From a checkpoint of a small mixture-of-experts model trained on Wikipedia.
Size: 13 layers, width 128.
Training: a variant of SOAP for the experts, 392M tokens.
Below are experts of layer 4 (counted from 0) of a mixture-of-experts language model. Rows are named router (the router's row for the expert), up (a neuron's input weights, with its number) and show model dimensions 0-127. Each number is 500 + 40 x the weight over its row's rms, rounded and kept within 0 to 999. Numbers have three digits each.
Before each expert's rows: "mostly gets" lists some tokens that are sent to it at least half of the time; "comes after" lists some tokens at least twice as common just before its tokens as in all text. This comes from a sample of Wikipedia text that the model never trained on. Tokens count by the router's weight.

# expert 5
mostly gets: "|", "-", ":", " -", "=", "/"
comes after: "\n", "-", "|", "\n ", " •", " Binomial"
router:501464433557477468510476424485542566426553457491485512531458561466490473474501600491504473575481465516511516511415452569465530417454481435513476517638543483476469492517553489523520494516477517515490428557498547512482516529543452545466440520451511466499422522491524556532508493552476542515522482527483506474521515518484513473570462496460519516537565489509479549457532473516533487388494
up1:525507541522522493458484490477478599511522448505503493515539523454485543408473470464433551475514420531543518495558550539493507515519522501545508490477407481500519592529504515508501460477465546500517553481474481392409548524464489502390480508497515482527475446474456498431515418491495544447530575489548504429505568486513544487436545526535471491565499446510497507528498535487532556564529
up2:540476516468520503526476434540448481471514449508494486554566471546517516515481494465419582536473444493533558555499540489532533471464489588556462525467522501485528517521489588498484533470515493493549494530541526490454495440488521509411499554508410452514473459541486533523559524492559597446464578519527456549479504474506509521501495488386488474523525497400461428527448484543512486559492
up3:523603489448483459498473479466522499472571439442494500538504548514561520548474523560495548484500489474535484436513505523553561443527468581501479513514509547448521440469561518500545467523479538573522469521511497476502469486446460566453509476487512459464519563485503515436557517467557542491475458584529387525562513600523464450460502526468466542558494446476508523459468470473497470578512
up4:493462439448471487454506558488470455539484502456580491511530474484496560419503521535539466481536509480450518555421598594491477436483494533576524514519561547514498495508494475518447536474498522452457452508536493491480491533429481506537500495484499511426601561450459526534480438509479545535547546553502509449509523538483452481511508502507571510558551510378541486422502489526537513493484
up5:479545502533470507519534462475512490482495512501470387463512521503471525524566573502492505565458502525489499467580489521491534544517474485497458494509607455417558529466512527461509589485522455461478471477608521444428432574555534530441521467448485482451514505539455542505461524473544500524454512484520503467532557464519526433491489525503486449501445479579454531553557441492581492497511
up6:423545457546562436483471452519538535485473524491477467495481523502446495494504420497561531502505475549449500515496440504518491522525531483488532530508496504519486540463499484481441538509446497543494417504544438506446485454415568456480421468480427480488505489506497563527395481548457529604478466483520534539510454539504500479489471557552501526409513473586526597545550438486474511483524
up7:512478509505553561500478436499493496415465473513472522573465537499442532533527522538457509473517474533562484514456577442461500487507512555492441531487520552457567544459580453573512452508503469459486474535587453476517520447466541512504542517450574495471457489459466480487500524451518532551609555578459529554463520533435493459487442502476446468529550449527541480509493555485550564523499
up8:519532481387561505468483468569395527569526461494525554523476555500492516533495459472445472533523494511441521461542536517553501479506515490523463495549444467510478562539537522466554535553500527509544473516481502494543564522557463505394487492534562503451360518464477530539497566493556487467413473514538475498501502496579515501429559537502447558492466464508553515495497489506515482488517
up9:490520546521512381466564529516373493509511467549500533528411494505448460498556498512483507463510468463540553452504482526521500480481465433477471501539551382527465482495504512467497498476524407561457464529563491535450506434498510522502498520477480501531441473463565463461551432479524535456592491530481546545550534473538497496529472483460545489470514520462508457554472520438534564542488
up10:537421570526542545495540560537511461489472388485431522535497544480478492504463466472474468516504533516524510511500558499503465543443525459514507512548514533503449518432534521493527486531587493496413462543504494550453503467463473526459425560515438550504493540558488548468492449618511507498509529496391530498475528480505506546466475461450499510502473544409425459492450489530539536484559
up11:492464630505519529517471515507481500454483464569554406518479563526465474519451536510584470488467421506503519539450498525487470496445477458527475526461573541461546493518541482497584521532468516463468474492547509549496639461473511519481507489508505514513520483513499504486583518489527494457468559518511523553542549529524430454527441452448432470520547545394502537479469482527501513518475
up12:440502533486555501487471549516465542491518467541419460542523428549515521501556456518529519530513514509457434515485438449530618404399490465494491479493499541431451445515499504501555531450443489460460524511442502473551542495436464508523541490449472476466478443442509541549475495547477502516452551465552507511508576535516449493537540487448501495512505565518536488480460464439542559450555
up13:535536490435432527453503465478557553506500521472506574599524484451553545510521460512438452551483531526443537520432487534549489553516502511495479492503552522464501552542440454478438448497413503474501529452463523461486519502536444424469477518495403535467508438488474486465584532571531528521476465526529543443462507510517495548473432469528526528512405530550510481485541508551458561537500
up14:419536473453547436476492538537541514567483521474512507476450484543548489543539505534518574458474529479476485550478485486518493528402457481536500499547558445510504426492552505579535619491484471560531477522529426448430522469515474523473513457525447541501470493478479549514558478517461570514490472535474497501505464443535527510594513409514512564425491500527481472424553503476503539504459
up15:570539495513517533533463516516540436473476432502580473501469547459493550531539436535540423554489473395519488455430521488489448536488505447533397536511547470505485532543461442490486554566516493458439445547520550524455485576506461469463501461473495577491433473462446503457513536578528491510474491514516544531541491469529536522531536461486504513473444460423512577535517478519466522506530
up16:592427542539559519431433495517531509495434497476509484495566514534484450521532502501578453496564490430514506434495494447527490537489509505487433525532508523468487485474493533563450513532399485555408456455475504480467587487471525529495449440481444488465526525482500547517514522413429503582528486485508471537521507530534501494530496515548581426445503491479521467491516486517474597535526
up17:548524513527449497540498499469520520453458468483516551525525488491461528484460420467504487504593528566500526585499497511515573508493568449477517473519458540485458537488463492468489491583471474520570472435487418446464483473432465555470428473494501482491497507479530515484462464586463515471472528494516539572447525532484519503598527538514557559360486457504455520522559487524563510512515
up18:486526480524459522507499505513537516514463505444534481519506531517587560496531488509543492496599456514478562493533434524471476519526606449473540518492498493476522447535500457490519490504432428518481485511493548458500581494446506523500507469477471479469521474478479467520459500460479634487495529552586446625563464568422524493451463506449476457508537508525518512494537454440559569491514
up19:502541500580494466502517457497460527518528505500509540475504484406417436512465500512427514504489466561491485493500482485522513478462501493485471551529485449494516498488496495449469555526545471476499504409464447430538521500443550532434490530433413513486475505575552467434442511573477485450512560432470538472515422486471545530509476522447502473573580481551439553511475525556525476563575
up20:538479527431522466510544483458450493547513411517556501579495465506587534502525490449464519400482558523516584637475500402461507545489483479524445521506514480550454542523547487476482515522484459476456469551528472529450512558470509460479480490481547482518510452509499523568506466465425504482554534573557564519491498537504495546466470512549455474514465507519555460511539439499517455460477
up21:510468417490490510511505448496511518560519465559536523424539508502494489523512448544480553528547526509507488560416491472524501535527556511495481509413512488472439538511571560506528507547498505478454440451470528432548501524428477484501440460509457545455475474530395465439521519451437500555541518549529495535469519514422497515523607560465436491492439486448499552470540544498475543535557
up22:470475525536464500414555594450515517500558475495567489531495551518488536544453473522407498513503532461444568578417512475489540483424536525501485528567536540435489524539474450441497503443440487457501538488496558516512532568507448470484482496521467517499487486435494500488502590505494539484469495449492440453511560474519538477435540506538496507487495573501485531562513565426418459502464
up23:522512490472508445467476415460472501484478496521524547519555527561516549456432554585465547491498477486583527444518512524467535459517488461514548560492534542529502474454506502609534490540473445507551488461464510489488527549530462491405518473523452516481454483498555455491493486518509573548408447507415480511487385469471506532454483498493524518531473538563428514542565469488430490511526
up24:534550483516516477525592489489470570473499511519496463488437525484457417549425497637396517506527540534497504464513544567531524459539488449481601504501563478487531441509491495514536499513509407441511457476511487448474509532495487498436484486389519482489480488508509480527426489546515494505454486492485472481546567450477442492524523500448475523526491431516483525490529491419555501513561
up25:527468551531476520498572534494516463540524510525480535530521484450534451517457426506529516482493502558553437501496496512536414510438529460450562515525491528514450539479537548463490549508463472475428474589503450497495525453485503403490424538430515559501517514511456537536528535508495465483533472499538481487517482468434541536549462507516565414557464450400506563433481431524454547503443

# expert 6
mostly gets: "8", " 0", " 1", " 2", " 6", "9"
comes after: " |", "|", ":", " 1,", ";", "°"
router:580490530510499453490585445593553533413526539500457477568430506510513508511513537467498543389490541510506517477516450542472478476495479501632489490482460496459480448487499504455504518513519529616460504516501478461540426544480457597547467476478557524489570420472549449536561539531449493446478490477474503536488475469515525515508529520498490521465466482455517521539474533485501469522524
up1:522477529465557454490549440562467504437447488482467463488513589513455468476504545493545543474544441485557517448491561545404500534537503547478486486534564518489503535464521481525495498532491484535525432488520603459523474518441518535527471571544503453476475553502496577547533501484528523555419452456512530547497567495529421488554524470449536439474510440515479503511394453544502525501497
up2:535511502520483382503545499479473513504446512502507460511530516462484513481423506512461538448499585525441497573476432545541504495492472515553548491463503468486458517567529493541562557479466460483497451513560549483471437495485524488541480464487404496464490534436570510456509557400536532528482535482444383478522514512490519576522539535510468521482485507607437515525483469438522512504505
up3:563492530455533511534547512530539544520536492495508447438485497428544537494486567404517498403460522541536586532455508514482565535505448561533505526482423546489538487488480531470440448481516522522445534457468493429429519540542448577480463491520505513493462447518552450545499510472537453457454528488427548457489530514557459480587487534539477511537494531542481554537536426505472525491513
up4:488550498577473514553512501527518483513517455493523418558461502469483490504561444555538498462506510407491409436465526485519488486454488557520474561448591546415467532479562535504479535504478516451457414558543484508517445564525488500573538486488496560458467495458474458461551517491534474485546560512467511478538515502477495477565515473492502565481468439462519498493422464446402512508489
up5:451519565540499433454534467566474505507483504441489537539484483467482440488546494502515509499544431552525519480502491499475444566457507483506526540490525481515573542500560587488488549583545429478494448500482500521485478491483543521458539437422499559496467474427507522526532553425491512445439494487438510562569540504467509452517530406500545481496497463509442563552496424429524439459491
up6:504567546519495498515583441494469550537444509452492442491481545510524446498504504514546506485471553574509581497497530504417477476518480472514606529490479466457508436470510502460457415556538502507504514458525458399532523501550553492508525494453517426489537508431531470426459505579461497481469545449492461544496492425452515526535451570467514481553466493513479535567462473494456571515476
up7:511483504474518528464537524448497509490459499456532505522571546510424578594567488452511532562500431570502489497489462486494432508549444464463406447523541454502550470554462482463521541500520467507425458534490444521499530494486454570504437519583507524538486531443510510478535494435531545496544484493520529476463521436527565460477501543485480473435535491576469513433508465497580480528569
up8:516483611522552505434528504486447460548418531464498524476509408527496495466541444489516471523461494564508530483428527507441537521492505477460535527488433533464518452517544555498513479528501482506443549480538481450495560552527520473505523484454566534463512477434574538486502595526508472499454449517444477476543424537474498505519520495545559529448463480588465403494479565458558467501497
up9:437581487489549537484514510430436523513486514501518479492471491472507516466554609455505491522497451475520617457484571531502527452487440488514484527499521485451548582459526500511528562495461498437528521566509482397542516463531566492473522467450504507462468471445452555545529468510498430564518487502545546503470545505445510446453539532434517460493459461584462508466501435522482481542475
up10:467497465585522508517544515467474468527492467511478504472522560485469573462535483524491441444522459484527460499462543531502452489489475522489499591482587599557492466466517452477526501544511456441512459576491497500502566549543555418520490495469472519486532473364525571542545520500525481565521481449469474504489535499533538484547503407429475479561524480420515479543463537514485543529501
up11:519465539480501530494526523491476530522518479501485489486520491532407470553519517437478538477474483547515554506529539543368501506465493512517450486540403489454524444509541563473453511472537527534492546477492459476455540501529507574495439507569484487429482488472495462477418499412518423514443481472503552502473484427542425488593471578530454529468507489548461551502537491589474517472489
up12:468545507550472449513398506559461563565459467553518548553561396420546537529466421514458457480538417474514464550443535568473548572435486479523524483544583516534462468516507479573501512540498529461482436513493505485477532552459508480530488506467476501484466525496477548451501509457470431436498430464505539513479501493457458491517532515533509454453506517552538466495497476483528519448546
up13:538558477570454529496471486486487531480491477531547493512533412492550542502522464472575548539401502502437469414497497490465558556527504509506413505522524581496490419528549531475536529472462539564575429577541561388566486524482500525535507518545491529482507499559481519453484513472529528527503491515577450489466498478469564499510484497454471456437496464443486506461459465473477476489528
up14:446516521398511437519495521549517524519487537462566556470460467477565532508507539449497525511555444448548427470456488472561476453554518497577489539532583545484612542529529492463555514527521446547497533520440522429537532503504500587486535468471448521466577524465510523488501463483517443453483431473472535527545505443493445466455488471489497482443508547480453475458518452482483480518550
up15:519484586543478492526441455541497500451544563411509502507495541500492464514523469478567504418456572552449479494497527527432444524459494542495480482504531581489464536499566485468531469505545512469520506503530422484564497480527566502456458514488444478404481527634494490447547535473544529438448506549515560562470464513485503475427427498475494510476506465504526471491518439528488535525537
up16:548444521525443478472528460539539507484473489505460560516512495551500501473513483422507562447484531511512455508483456542497516453399460475456542486433420552534472459499559513458460477556572516533494514507478498531479514481490542466554522497475579501442549510537455532505514523542510550408423406532428509527502525433511478542561471493457469527449533470436511604463492451452474487506506
up17:484528479509480423480532488552429512488492483520449551587476501453466443514549470457559523496522461511457520539544490492496454409554511434557506471460492466490583556526561508494513495539538462427457516503506509489498546513565494557389486510480484595501517521507586434537540560519525483482490520554502496478504503514461576504548497475413507498520524493473568481569534471420486483545489
up18:519455535506458547516540515514494503456510488462533460466556513513460552515547535395542485518544502508498560511500523541508511473477440523560492512500447454462416506503451455422508404554498490455462529451559529446512465528499532557457575565490510544467567451484442497468512454596538468516456489456477441526478517521474499479531524575492474449518441473395497474488518473499507528525413
up19:481566510541469541453464459475509525498514531557495516553551498527521524560467495556540397472572505459505481459530445520489420534492444552497492463529495481427490542536566490508500515565502549487519470524445539575565464566536498554500534469427503552520466521524464567481511495437546483460466494542401521528521481520456442580409502490550524485509597530514485520501506493465504457495523
up20:451501500488463477501507508521466462578490499546525534511527491508480488460493480496496607506582569493428469514454432508560478397432479514514526437522442520482486413439490543496519561578495443464459517458511459449461494607537470497437531530493465443554514472457539471473498445485456522475481516505492567486498574481480532464525516467563545481506574517527498510464570513437484496495463
up21:445551465426559480513487518536523515500478472504502477483491444531487539512435483559515554527504481516492441496475489509518477537463476496558468490516481588517486454519514546504515464562505448410444461465484461483572482526470488468466501503492379494567546472506516429523541493530441530497475531594550540458558543519540496466499478455553414511557524509542424493473513508501500458588603
up22:522488583520529464423530523492467498496472475541481486497530502516423523482423467469508535510517423485464599501447492536497510486533515529507473478475451453505557508467529560493573509446543467493518513444516538447522514537499549537501547450505503460464510507483536493451570575525528488530458520540555494468548508533529507521512601446455451456413453495458447530577507477384549477522431
up23:518410439410527472475489419494502477522569539553449434486518532534487488546533483473573481455480559524512477583441470512514500465562497549470470446481486538429510505534483517527569536525499482446455504532493472502509524523540416518479445507518519514449546451484522471498413509508455460432435511458511562488489487516463453468621481510550440472484481485502523567459463481536454518489459
up24:498500497550501494505535395461527526422485541559534504553570499531478490502476467514450473503494521504513489409494495481505547390472516506512528549482544575441547420494492468463524531485468553522451457554556560472511472547503477536483563580503600504480520540541571515470475515470567474455533557466501479442478518479505410426487440529447487513492558467502524516489500499513530505536563
up25:493550487508508485468493452531522490532497539443479501556498500453638551544558502482512515439577537509582468504497470464480530517559522505534526502527489464519533538523555564497515590587472462505484429563512450524459473474480533501521476455448514530534522508466509558482509536403532602463504494495471497534442447479505503530472490609485565471464452466518444545501518455449516478486472

# expert 4
mostly gets: "\n", "==", " ==", "s.", "e.", "es."
comes after: "\n", " |", ".", "==", " =", "==="
router:473531593495471464437495520491533517468525493555587475515555533493535463480472534533466487403474523487494497523523526584519485446517467484488487453430507558482435502502526507548482524438573502537468464481411599522480464504505400495501474518442526505523562533498519465520470526530471511538483515513498488486545487429497500473453487477493479495569603534417554502533483460432513489595541
up1:511599527472494460478487484514515514466547482532484517515471486548462425456427501557500493451502445529480557504555485581468402438551468530533463541523582593429494524472472572507466534491523512476461452503456466493498539469417496485482556541520481472489552499509538474459498511578491480574578491522455517438531522535492486479461494511486437538523554500499548510512532423553493467557555
up2:402533546591528500519564531506551505501459491502573516441492514568438505526453498437424479510532504554465516528484497464530514529523447507509501516496551551461551470507598477545458477492504494500480493494485483465549563470547549512530487469409504408496471490466505526438459537429542500590538594493464472493494450479443537459511535547545472543464435483507506465495460477466515532466559
up3:435518516474401464560553534530561527531513525550489463412513495498488465484502467494502471503513453488452490461466509490529579505504479515489549465436556562539533532480525513477508492542510464520546443570490490355568443509514485542495539419477526455388503464447487493536535551462569524489463530473474490469534549543554500483535525470475485446496522495520498550446437466446468541516508
up4:492541509501490518489447491487399477581533560503483504421516523486529466444469500538514504473524521516541496406517519543520508495528450501477468538479522562568557515482526468472526534478519549533469443504450501512479458502528530536474527524477436428511516450597526589511491512536525454477468468508513515540385513438548549434466555554540538486507478485530414527410539511478509478586511
up5:505458537465470487500504520497479432443500484488532505532538482508562506484524497456531523372488490466546527464558535516474510500480488499536511508377508544453489452552535509467447496501589463540512404490463487504522570445504436531549481503500564529558561579441523480469548506492528509461480520532504517507436495508543505472432548425518457466483523526442467588545480482413501460498540
up6:429423450471475482517484462517453548434484491566551497498517446465527515489479492570452536534411455506490446582458617433467522475477524527553473403463559466403467475451488477584509534555477495531540490510550563477492537509515476533565536480562492511528558509531480511501507492487514518502422512498546525501482499526520436488524500535561531491525576499468464488468522509471491515552462
up7:503531475411513508538502497504539542523496447577475491445545506567452573481506478530542501466546518581479504468509549618498559522499423450467505555547453547428528471492529433600510598509519515503464509430544523512520505567582537527502499533459487506506453448463461468538491495487492527532439505486512567485502517463451510528435480463535481531477514486477495578493508439477460541499500
up8:543532466479447509505483527495526527428427508475485435417547485462549461539538500516558486525444488494484472466518468647536506561507465549467495492436502511490480501474510484538463447512509497583461471477518537552524509436532540590484500529519475494411523566454487526551529500523560495524549534444479457511525440471416519463457458555517505511540526467506429476524566440496483529541531
up9:427540527461484489482426469515412465458517514506526487540505493454477497460507423546507560495460452464474518514477532556500557556481478510575469473464502392485503519505469561529493542496593524528461471487557536477469528571457513514549464559573471490488506438485457497549550534442534445521490437475486457487459564485495555483575541510576523526550488509564482523452472450479530439469463
up10:606474491491527484476487528433538496416493512517483501565557488510434478468478408428507586474513513528508437530461580513520517508398469506554450516512512478519478481531529476488466446559542541450442456498536478490513463523548456497452471534536484543531540499503460568486480498531503488430518490503403526421570495499491497534494513526466515513566543566558444529532471463484467555483448
up11:474487458473543507500476465500552547570539506526489469512539561441490518496445527499522514485534494487507496493510553512565538480484518477470484470546528587523487555490510532473484514512589466507596506508486470529538580517456460524446470422564492572510489500576498508468482503460425484441601554544492513439482445557504420507495496512563559532561448576463446495522427530507459510439478
up12:479540501570473419562492492521591497433506505537591573398526473478488489471539632539477615485472495586525529481518530516450478477538551528480470506454565490505537478521522507482498483534493515518545509492487477495517489547499412500509566500493530422486507534453486484537550458465467468513511479462500528473464526436499477491503473547523460488487458417440497509520546492464481414495507
up13:481525465562541445469541491508535464536483486554536530502542450462480499563539513494420532510494516510553510476549504485489405446540525466486534437481456502484546528494474557458461451511570451513459519500444578449545607491472522531458463492457583468494504516492520490499523521483501505472447433412544474472545536438487566436569483487454532533489566562485499435494458503582532511529514
up14:473533536493425441483480415478404513536543492543596521454571522565433562512513484466530533506442495553456503554439483505514506497548461452547478503539495447487410529520471559475561573436470443528518491495527535502443521526548463462521515509501558480483534519454513535512510528501436502487488550460555532519433461516460480468516438507481566547485521445566553531541485482484538514458466
up15:586420548495533470441477502493467520462524464508494553516487488484502595490531431450461509525437563484439556463513581526592510478467532519518553509453501503515474539510543523446525505502473504569475543517544487499438545476505481484528559490458525489476516501446576485515533518543479477479507521528400500475505416559469459506555544527471496413564500503474527493592465555483486535570457
up16:471538556530469466441594529511525467473422479544490540547549497480460443448471439480591571498449522409538510492501524508516445530538530513508537473559446531616465431498523578482502482505498487476439511567498472545471539435504528509496488524522544544488534476546460510484556500559547441503528446561554497444461514502494536524529471516467521413509442521495485482491481469452497465536535
up17:514497565548481428493513503512589510557494504497491503440556506444503530488562546517554564411522450442487497518538544518500524495466471447531504459462474464607543510500537483509485443474457466494419531509490502487525572494426457509528475514511487496540501510568538543500596466496507465461436450537538465496478425492497456395479515466548415566475505468481530533521479556524486491562481
up18:529558490429502432488542491489461585532470465443469526625443543550535546507447487524484544539473463471478516548488552421497481477443484480526584411565490514561490480496487443497474499523488483483536509486441536493499520534487497491511497491565526418542440432497491547548474503520545531522458477440497495470452529500463499462474497570469503499576501455555490474426548444466491479559542
up19:491546488448582415458449546495494507530561532473487509506472521559526533443428543438538424523555481523495505492526529511586548492499488540530513510536520491484488604519537423515515452448525472537536513538537488510446526482516434475463477520469527463497564516554537555462534457486551483539555467527450464535529431419535476528613456494480471469500509523477563490468544534446539471531491
up20:501477547502544481447498481511566530558460497486497503439519563467525462648506479513551495479459517508580442403507504492517529376527484523465526473514463513561472459544550537472553458515482506533539553502504493497507507436498546502512493505484454500447531536484466428465468583531523494502490500468510479551520416425488525540494513621477515499508450489510464520511531522425500522555524
up21:488477478465478574508475445528516426492444628590471475533560543550566459482478537487461533541494475471530448517486524510502563535481482435523504527540489504500508502533555530561512453506532453511583458527548474524507482532526479489426449483515509532411403524507495456535504511557546490499499472496473411510488497497528501551521522496483549457536473460538458566536533417559421510503477
up22:533502580494576576467508504571465434512476520531497571493514563523468440523487465558504580472506471529409536585507506486425472522511490520526447466536498505526463434482574544539462553505465510540477457467467513519458476530518541476509423488507593570488536486521486506506485522454462564553469425513504530536453493527525497468453522529479521520476556520496416470486594439478523522491521
up23:499453478518460464493495471492510483523526487467485529443566507502519500461487526437507579462501509529490525540414496565526525467485464535456491599489498494521472393519525516431464495469417493514552467535425539455452477460468393575513466479544494522532503455586524495448542495508543496477468581488479487415528570461465544443508483516504517443524466471514480426459508468487587510506521
up24:534467462550497553558545545570455522484487456519520444509517514452553488485518444421586418562492480466427477482485513427553510521491559483534449553473592568510550532456520490429471509556509503501467473564541455490509578554512501460498492559512488502472470517516415501507468471555518517524500477455458496468502485490483444421526484441492464508536483492405529505497518454538423467469476
up25:543528605527525477457493457510499518553462507496553495406516471528465500425397473471526451468531467521508497536454548498514438544486515574452503438419509430506547487485523444529480536453493491494493501497522487560472479552562449516479541507482547481516538555504564563532538479544475510546483429464488449509558441533495542538498485468556570533487498562487492523482489509600480443473565

# expert 0
mostly gets: " the", " a", " that", "'s", " The", " he"
comes after: " of", " in", " for", " to", " as", " with"
router:539454534477589510536514517423530556542459506473490468502559528485500501447472480526492528565543500501518515446524442516529500526423467538538481487476463491496465473535526470469536498504502440449485523492572544476481542531512499456525484560516559455505492440466525427476445606490462501436542462519558474576519505428499497619573490501490446545521472542441502533511502486409459556443491
up1:552539509491518407453499525505517510552469481510455533520573459459465567490500516490526473433482491471523463533478477454608466460511468587494470453519540459494484480489557452466507388500533496487519508531527496582539519399516527454505472441418553556493514444447464492485510563510516475503503491457507446494471498405550477495535524516521502555462462410545522566528483478493476543472464
up2:496519486499474561489423461499558526499480499516557527477503555413520492520491498474510517539567485577562423453518520445488545476557472441483480530564494506508493475513531552423424581514507452474562469501463462436420493514485455499440548499447500581452539473468511483510456452426470513481513479555530502480456540474472542567446501548505508569501499467501449504456463564511422546471478
up3:594462451504473562459590491489397550496472483493504425506552441464519488524519514510479501527583479508439508484498506514536525537497539439483459505488519478410525506492569490469544549543536485502499474528516467437547501493598570455500509423524497481505496521422467441443485440534444485500492518528496521511525488402545553501502474521563492456538531515460500545575450455460456484467538
up4:450525461546492543505429528503459485556532474373500477531499519517487581522527473528491594573538526524499477485520429610505468498504464475548463488498539421505480538470536508500494517469499466488527460503494480462475533563535489462413475528526503574533521520475503489466473528513509436472475508515486463505439499515464504575511517526434481554505467490495527418479563390436448573512540
up5:486487596433511550516559444510512550533495530513501459442459527393477481507530559570531492499533497537500500440539502409499556535519447525465503512566418499455549448482490479458478547514520420516575520500508500531496481518499451536478487441500417507465558542479513470514433467454500529554451510526507547560471533488518484512575429421442513544544484500515524542475417505494480498484533
up6:515511545481474511566472486445456462480516441496527469503514457471523441516516497490491525529579453452557526506555534547492500536453504525545447497450467500489541521559496526522552507488472475481509447548541529501576534522534500471535459501453480504510595449428455485477439489469543545581467551503461576448469500447521409423480529510510567500498541525515455565433563571501473604495505
up7:525445502524560535472522481457454508487494525449578458507513487477533461503535491557503522558530487473468508465504558470536590526517516506446517528513445491456513494497447512484432437517436466503469459524505544465540505487462468453472554468460567462458541496459526521502522562494536521519470527473551521541464583467509541481506455497506435525527447571415478471512558531496391572471365
up8:476430480531434491481465459445542425552515479470507474490457431527499526515510529508501467531464504422461612455464529551578526523537473540544516552474510510507435503476601476429491512492405535465530476533574507477543515488504482558518523459492496471528575475474499478441481582549530459504526473495453450512534509536505461499487519527500530448517467492495539438474453458441519587576505
up9:526481480454504578480524476552497398528458519495426533567511542461492531464569507519540472544500528470480529452542551480535457523457464508520532480556518556524533499567473534542555446528496437566519452498596531457515538513454535494526519545523469490490434423479547476489522513531469470588495438458448542500576501471457527549490502515433502488446499580415498543474473519456499490445505
up10:493439467464541507582483467487514497529546585571517511453579510510461517500582576538480506554497541425483448486534505467437485513509565489490504489486542494474440476576544484479457495549485480508488414484583532544437548466522452546504495526504574443452483495445527528495482591475527523479477467558502484523481477585488525498531508427503534458492457539540417529512425503494471538518476
up11:506512509501485559487502445462535501496423468484473480491544577517560511518514540526499511529451579532487461428508540600518560455463556452576538548540469468465481420496508543491543399552565565521462459583498484528503491504527503488523461476440547524545493464472475447510526455463495492406498447569465487493553457492530428511536507486554447532452545472499511476524532536494503516554462
up12:476508530503577518516509568463515521517501512446489555555523514444540479478513533492528440485471491494518461440529581549517435510477577528583494499479429490462479445477512513498545499513527489478523467530521395492533533517436426493450549601546508492476517491462494475498457566465414457509477497519535566442469406468481492598518513511493503503450478497495552457460560436480449527550481
up13:525494561448529550564469474457465490450499480519527513427583536456489487471510513455510627518506591560485532442499483462484560524411577414479483479522465528491526431468488484505485529455481508442490440480510514527506505545495457518442561551528466507442517465476517495523500476499498531501515579495530533539464521462470478465472426572462441531557543526552468469479508476453521515420538
up14:576536528519474578507534502525483580473505524516499491521496482459489497516422513525520479520451525451594476510512468539511441465524533497520447461471468514480502461474468456429482476479564520495562451571518489518492470520449477567588441494485485485526441446451520520500492478456436558519525503476467458586469487470581495489548531480427457458584424477530561512476423574443472496511500
up15:500514514532476595485566512492448448553506485539443561546481489481521473489456488456473494520530548505470486460436551505474404455466446573541520531505554496460495504604537479470525523610483449470437528454464503512514549461474513442590492488509498419490525514491492470496537501539475601493485471510536521448481452464519398468582481529503498511505492514508461464528440463497531515465456
up16:591478455495479464546500428481533509459435533480464513533554486538514466513557509523433568476576526452538564539478522472530462517483423526527536536475521541468495482513587528499503567474557482554517440493488516525522532547477455462515543535525524491470497479521515479528604540399537446498501486519449504532455567582429424504494509521477494456479486509426475478523528456448536565484459
up17:527438523421530520545519522487481489477532511442474478544567463518489514458459545525560489484528495542519589515484496477451445526578527535546496527499511490494502454533515448582427534551542458467440442434479541544484521460495514486512503466506557425499458477450507522488557576432558544513477446490542533532408472506553489593461514559442514480486452472441453445523529500480550462501488
up18:504561438520530539479512535467496495481510514517444491543445502423482487456496490539487556513500513527539489541571481551512524447505486535502550537526560521517581513527525492445488514506518470500491509562461531532462516503499513578462495437445487496432503475492482589497522433427471597548532523525484417542520444525489405508486518463451586575513473470445479562439515394457531524514490
up19:521455548533542471476538451444443499506536489490437473457505543519511544460507492495486383579551476492472448483519472513627464480451523544494498499491557538482441548597534574481480479541493460465514485440534521457535440493560444497574518497469483501548505532538482550390473463475474489503524461492536502464528506526456537564478479512447505536454523457481513532473468498528506570536439
up20:484445488433476474492468436483500577542456444474494520571533494485512539500518474485558570494558394518550477508441520531541478491532524537485510540507507547497497415506499514519510494535540465536468465486491513491529485532432462494519553473496477498470527454479363457499546577393520521487581460500529499536510538515499599492498520514516556524454561451513515560531490515494594503481443
up21:449490594461552540492468460558490402540477471463474504550513564526463482547585486489489488452562509469522565534493510516484507562478498443477533476493512516552495558471504488539499455506472465473450461587478543475462505502464477533519513456439490523466526489448493433492501472472486505489507526562520524587479435471517497524547501575541461534484560546517410546593552485472481558416455
up22:531523600573510501480451483494517568548502538471548551517471565496472541524530518521586479511529434460479514528442525548488480488489492556570501455504462486507504426490494418519493457531559462502439523561437437454489543563501520400505510547560498480455510528577548570523477503430505420533563448507519498487448460473539424487490519483501530499527496466420531510466480533504502509490478
up23:514494496549578486476493505514481445494525432507533485497526484466472519497541486509525504453448503422472556453482487519591444497434474539469489484448518513377526443478490393528578477514528420468550482469543568542467540497503527441490529476511510480479491490469529496527494484503568523489508447524454537531541529466468501570489506513527519546569470505538572468531477359448455535503502
up24:567463546494442491470422469489516504501507481467473525490558466462571573482532493442531469475523486583503587474501487498485498542558510558493569553495500551480463462501451526461568541498473490516467490554454530463488473478481482572548453380480554538548507444435474503494505483513497505444504502527505476457519570448487434533492561425557572514458449507425464562490485505509536452504502
up25:469478479489579523481543502497484537509526566448533527506522474491485533455491494466468552481443527537549506461525483519461544507466460493524396541502512585505422577634452490459531483538505487446432508545533574464523525485620467432507523514495455487483559462478494471488440538460494491583492488543525523508470453483509510528479555532454446422493469576516512526530524492463501480529473